python train.py --experts_per_token=1 --beta1=0.95 --batch_tokens=131072 --steps=4773
Below are experts of layer 3 (counted from 0) of a mixture-of-experts language model. Rows are named router (the router's row for the expert), up (a neuron's input weights, with its number), down (a neuron's output weights, with its number) and show model dimensions 0-159. Each number is 50 + 10 x the weight over its row's rms, rounded and kept within 0 to 99.
After each expert's rows: a language model's description of what the expert responds to; "gets" lists some tokens that make up at least twice as much of what it gets as of all text. This comes from a sample of Wikipedia text that the model never trained on. Tokens count by the router's weight.

# expert 23
router:49 57 42 52 48 37 60 55 46 25 49 42 36 43 47 56 48 46 49 59 66 51 50 51 53 40 48 46 48 49 23 57 54 52 42 11 53 52 53 70 47 50 50 51 49 51 54 50 53 51 50 39 48 81 46 53 55 48 57 51 50 50 55 52 51 54 60 32 49 44 22 52 48 47 44 91 51 60 56 51 51 49 60 43 49 63 65 48 47 51 50 40 53 42 45 66 52 54 52 50 48 53 72 41 52 60 49 56 47 34 50 56 46 47 46 31 53 51 51 48 43 46 46 51 50 58 52 11 51 31 60 36 51 55 47 37 53 51 56 47 44 52 50 50 65 52 24 42 50 45 49 53 47 46 52 45 46 71 67 50
up1:54 51 65 57 52 63 55 51 58 42 41 50 31 50 63 40 42 61 49 35 47 49 59 60 56 59 66 67 42 48 53 44 52 44 43 44 48 49 46 49 60 50 24 43 76 38 49 60 35 49 46 81 37 42 51 59 59 54 65 33 49 51 34 37 55 46 43 36 46 51 45 58 39 62 46 58 55 35 48 43 40 35 41 73 42 50 61 54 52 46 53 60 64 56 50 48 39 54 38 51 44 56 59 61 39 38 54 48 43 44 47 64 43 36 50 54 59 56 48 48 43 46 57 59 59 42 36 44 59 55 47 24 49 60 56 47 37 50 45 27 58 31 59 40 39 73 62 68 58 38 67 44 53 44 52 47 55 48 45 37
down1:46 33 62 54 54 35 69 26 59 40 42 74 60 53 50 41 61 47 46 43 68 48 55 39 54 23 30 39 46 55 41 55 48 52 52 51 37 38 45 44 44 50 40 30 45 54 52 39 58 48 53 55 57 49 60 43 41 61 47 53 64 48 46 73 58 62 46 65 51 54 43 52 66 59 60 52 45 42 58 38 50 46 63 43 22 53 42 55 43 52 41 53 42 52 46 48 38 50 47 50 41 48 48 58 53 54 50 52 46 50 57 36 30 39 80 62 44 40 40 43 42 42 76 51 48 58 41 53 53 48 47 31 59 40 62 48 59 46 53 52 35 47 61 45 31 43 50 58 29 60 34 50 57 45 57 42 59 48 42 55
What it handles: Verb stems before -ing/-ed endings (sup-ported, teach-ing, lead, develop), plus digits and accented-letter bytes in tables.
gets: "at ", "1", "2", "3", "Un", "1 "

# expert 26
router:47 59 39 55 52 43 40 42 47 31 48 45 33 42 45 58 48 36 52 52 66 60 50 51 51 46 52 36 50 50 37 45 51 53 37 00 41 43 56 65 41 51 56 49 44 47 52 48 52 50 53 37 47 79 48 54 51 45 49 49 50 57 52 49 47 46 58 49 50 46 27 55 48 52 53 89 46 62 49 49 45 47 52 51 50 68 69 52 44 52 50 44 49 44 42 69 55 60 57 53 59 52 54 47 55 60 47 47 49 36 57 59 47 44 43 43 51 52 42 60 37 48 48 48 49 33 47 30 56 47 50 56 47 63 43 39 58 51 57 47 33 61 52 40 61 55 21 44 50 53 53 42 38 42 57 46 43 74 76 53
up0:52 60 40 28 50 48 63 53 62 47 51 49 48 54 50 70 53 46 47 54 64 43 58 58 51 53 49 63 61 43 44 55 39 33 48 36 60 49 69 37 62 49 38 56 33 48 37 46 41 44 46 46 51 33 51 49 38 32 35 56 63 57 43 49 51 63 47 48 65 47 57 39 36 51 66 42 66 39 68 44 42 60 44 40 41 43 61 55 23 36 63 60 63 31 58 63 61 43 35 58 47 52 59 49 38 47 56 67 47 49 63 71 60 49 47 47 45 42 48 30 34 43 47 56 55 41 61 26 52 60 48 50 55 48 63 51 64 70 52 32 41 42 56 49 54 55 46 44 51 60 67 48 58 39 37 56 60 55 45 44
down0:38 49 49 49 49 42 59 51 46 57 44 54 60 59 28 50 51 67 46 47 58 52 46 51 72 49 60 40 57 69 37 59 53 54 43 39 50 53 56 53 45 51 55 50 50 68 48 30 41 60 43 59 41 61 58 40 27 28 54 60 43 66 48 55 47 40 36 38 37 52 57 43 37 36 54 41 64 52 58 58 49 54 60 52 48 54 60 44 38 52 33 68 53 51 37 44 53 47 53 46 71 68 42 23 44 56 61 56 25 52 37 63 37 57 51 39 34 41 46 36 55 53 45 53 51 42 55 42 45 56 52 54 67 65 66 48 54 43 41 55 45 62 56 58 46 55 55 50 42 51 44 84 65 70 41 44 44 52 48 55
What it handles: Tokens right after line breaks or headings, including the article the, list dashes, attribution dashes, and table separators.
gets: "the ", "- ", "==", "|", "The ", "e"

# expert 2
router:45 40 33 51 49 51 44 53 59 42 32 31 49 46 54 75 58 55 43 50 61 50 46 49 38 54 45 49 44 28 34 55 51 53 24 42 49 51 49 72 68 52 55 46 54 47 49 48 45 46 44 41 58 45 47 42 61 61 46 75 63 37 54 51 46 71 60 41 34 37 44 59 46 45 35 69 48 50 60 55 50 40 61 40 46 72 40 50 43 55 41 46 53 47 47 59 59 52 36 41 44 62 70 37 47 25 48 51 66 40 56 49 47 35 51 53 36 51 35 62 58 46 46 53 48 49 47 40 58 41 43 41 51 48 62 47 44 55 33 59 41 48 43 43 46 46 17 43 51 39 56 49 64 42 53 66 49 67 37 48
up13:50 46 47 54 43 41 52 58 72 46 56 59 46 38 42 47 53 48 45 47 46 46 57 64 61 33 59 60 37 38 53 50 48 44 67 50 57 53 65 33 36 54 62 38 50 34 59 50 59 51 51 41 41 60 42 65 57 54 66 55 43 36 51 39 47 55 43 47 62 51 53 58 37 60 56 44 67 57 57 37 26 71 54 63 40 44 46 48 61 52 51 46 54 49 37 68 59 43 53 50 25 51 40 48 51 51 59 54 51 65 60 66 76 69 38 55 45 46 49 48 65 36 51 46 49 48 64 56 58 53 55 38 38 67 39 52 32 71 62 52 39 37 66 46 56 29 56 44 49 50 55 50 33 29 45 55 64 43 45 48
down13:54 35 61 51 51 54 64 48 48 64 44 41 45 57 48 39 46 68 50 61 55 50 38 54 51 57 45 56 43 37 50 54 43 59 56 67 63 44 49 26 50 45 57 48 45 61 47 41 37 66 69 42 43 51 48 61 66 62 66 20 50 43 34 62 60 57 46 50 36 57 50 58 48 53 60 63 57 61 51 40 66 61 42 54 51 49 71 53 63 69 45 36 37 55 35 52 48 75 62 41 54 47 56 39 52 63 57 56 43 52 65 70 53 56 51 68 65 50 59 47 55 64 56 41 36 46 40 54 45 38 57 45 62 44 51 37 46 40 48 50 53 62 51 62 39 46 70 52 41 50 34 43 33 58 54 63 65 46 47 65
What it handles: Line breaks ending Markdown table rows and separator rows, plus prepositions like in, of, for before noun phrases.
gets: "\n", "in ", "of ", "for ", "on ", "and "

# expert 12
router:55 57 58 59 43 58 43 66 51 53 46 39 43 51 39 55 46 38 55 40 44 51 51 54 44 40 47 56 58 49 43 53 48 62 26 50 60 45 54 47 48 44 57 57 71 62 56 49 41 48 47 44 37 65 52 56 45 33 57 48 39 48 48 53 45 67 70 43 46 51 53 43 53 48 32 69 44 40 64 43 58 35 46 51 45 60 70 44 38 47 56 50 51 41 57 61 28 32 46 51 49 48 53 61 43 53 54 52 86 35 54 54 48 46 48 34 49 42 52 81 32 38 36 55 55 34 57 56 61 61 52 57 48 69 41 58 47 61 63 49 48 51 56 35 42 51 32 66 49 38 46 62 46 30 40 28 56 48 35 47
up0:54 61 60 47 49 54 49 46 66 51 48 57 52 46 49 56 52 55 56 54 37 43 49 57 38 48 43 55 53 53 37 39 50 41 49 53 59 56 52 42 69 44 48 30 58 60 37 53 48 57 41 43 37 63 50 58 24 49 41 68 37 43 48 41 49 47 57 36 66 49 66 32 44 50 41 41 52 38 54 43 55 46 50 67 41 61 67 40 31 41 75 60 40 45 55 65 40 45 61 79 54 55 44 61 36 45 66 47 72 43 46 46 40 46 42 41 45 48 31 66 38 29 25 56 69 44 65 58 47 51 42 54 43 58 41 48 41 63 51 48 39 44 63 55 49 59 34 58 47 55 52 57 36 52 54 62 58 58 39 53
down0:42 65 50 41 44 50 61 52 57 53 46 35 35 43 45 51 49 49 49 55 49 67 47 54 49 54 63 26 45 44 52 70 52 68 52 44 49 47 33 47 49 51 65 41 32 47 35 56 52 55 57 41 36 71 64 54 53 47 40 48 61 54 50 42 67 57 24 42 55 71 34 49 52 19 45 45 45 43 38 51 30 50 46 51 41 29 54 51 49 48 34 47 62 50 52 54 43 58 60 30 45 60 38 36 61 41 48 54 47 52 54 57 68 51 43 49 64 39 47 52 57 52 53 51 55 49 54 64 39 55 59 55 49 47 39 59 46 68 49 59 41 39 66 40 35 52 32 49 22 43 56 41 40 32 45 49 51 55 47 50
What it handles: Syllables ending in a inside words and Latin taxon names, such as ass-a-ult, Arthropod-a, albifasci-ata, plus opening parentheses.
gets: "(", "a", "is ", "into ", "in ", "es "

# expert 9
router:56 57 49 56 45 71 39 38 63 54 49 53 41 23 45 50 51 38 66 51 42 62 52 57 39 42 59 60 44 50 53 49 36 41 30 57 49 51 59 34 49 79 44 61 36 27 54 41 42 52 43 56 61 55 39 41 56 52 54 68 33 51 68 49 56 34 32 61 40 49 38 52 53 47 33 59 51 47 60 55 24 52 62 52 51 58 45 40 57 49 48 60 55 54 55 50 59 46 53 57 70 48 39 57 54 56 61 54 47 60 45 48 51 53 40 36 64 43 59 46 41 42 53 42 57 45 59 52 55 44 54 63 57 29 57 56 42 38 48 42 70 51 28 49 49 51 59 66 49 45 48 55 77 43 47 56 46 57 72 39
up1:55 53 47 55 53 46 43 41 58 49 40 56 69 54 49 50 55 45 75 55 35 68 51 70 42 52 49 52 51 53 49 24 28 41 60 39 44 50 61 51 44 56 50 57 56 49 51 41 46 61 37 70 40 59 26 35 70 48 32 58 47 56 37 41 67 56 56 61 38 52 55 52 42 57 54 48 50 66 46 48 40 39 52 43 41 34 32 45 50 41 51 48 65 57 45 65 54 41 46 59 63 38 54 39 44 61 70 47 33 54 49 59 68 43 45 42 43 45 48 59 66 46 43 56 63 58 49 47 53 37 54 63 57 42 47 41 46 53 50 53 68 30 38 29 39 53 45 40 54 46 60 74 66 45 39 60 47 57 56 52
down1:48 62 56 61 33 65 45 46 52 41 46 59 53 52 53 60 47 38 41 69 42 44 44 59 55 54 55 46 46 38 51 53 50 53 40 34 51 55 46 39 54 54 44 41 55 37 55 53 63 47 53 51 51 47 36 67 37 51 51 38 64 45 52 44 37 70 60 47 45 51 29 73 57 49 42 49 32 40 57 59 66 56 57 52 60 36 78 49 42 52 33 46 55 41 53 47 42 53 53 51 63 68 27 52 60 46 44 55 50 39 55 55 43 30 35 46 34 33 46 58 56 59 45 54 71 52 51 57 60 49 43 49 40 69 41 46 33 69 69 50 47 46 82 60 59 56 42 60 55 54 43 40 58 33 49 37 49 43 43 52
What it handles: Pipe separators in wiki tables, list-item dashes and paragraph breaks, plus middle pieces of words like Fa-ther, pri-mar-ily.
gets: "| ", "\n\n", ".", "- ", "\" ", "= "

# expert 27
router:51 51 53 40 51 39 54 54 53 47 53 40 43 40 53 48 47 38 49 37 59 64 52 55 45 37 51 40 49 47 21 58 48 47 68 44 51 48 54 55 51 58 63 48 52 66 48 64 46 49 47 56 63 49 48 48 33 43 67 33 38 28 48 40 35 50 47 54 34 59 65 70 48 57 19 62 53 44 52 51 54 43 53 63 43 59 67 53 63 41 56 41 48 54 42 54 55 62 53 56 38 36 48 47 49 65 56 33 61 47 45 65 37 61 55 61 52 50 61 48 45 51 42 49 48 39 52 51 61 70 28 50 47 50 51 44 49 54 37 56 36 28 52 52 71 67 67 62 45 52 56 41 43 16 60 37 43 52 48 55
up0:55 44 48 41 36 58 41 37 52 48 44 41 47 43 47 58 47 64 53 61 65 59 54 74 51 60 49 51 40 36 68 54 45 62 55 34 50 65 61 38 36 53 42 55 49 42 46 58 49 55 41 49 42 42 45 32 61 38 34 44 55 50 45 40 60 55 45 45 56 56 65 57 42 64 47 53 49 54 61 48 41 68 56 38 50 40 58 54 48 50 66 22 43 57 64 56 53 32 57 50 41 59 56 49 36 66 41 62 32 36 49 53 60 53 39 57 72 59 61 41 63 55 43 59 50 60 52 34 60 43 44 79 49 33 60 41 46 36 41 31 52 34 45 67 59 55 41 54 52 48 49 46 59 37 57 37 49 64 67 46
down0:65 56 49 58 52 43 47 50 53 42 47 41 49 52 63 54 58 47 70 55 58 38 50 43 78 56 48 44 31 37 43 48 53 43 60 78 52 51 42 48 57 55 47 65 40 40 42 51 60 43 32 36 49 52 61 55 76 64 47 42 44 45 47 30 50 43 48 34 53 54 56 30 52 61 26 44 58 67 58 52 53 54 39 46 28 47 51 42 70 66 50 55 43 39 54 57 53 44 60 47 46 46 47 54 54 52 46 45 49 45 44 37 44 58 40 41 69 48 63 33 52 71 52 59 22 45 38 39 50 51 47 53 55 34 44 38 52 60 54 50 33 63 48 58 60 53 54 33 63 59 55 42 48 42 62 34 57 53 52 42
What it handles: Possessive 's after names and possessive pronouns his, their, its, her, often followed by own or first.
gets: "s ", "his ", "re", "le", "their ", "its "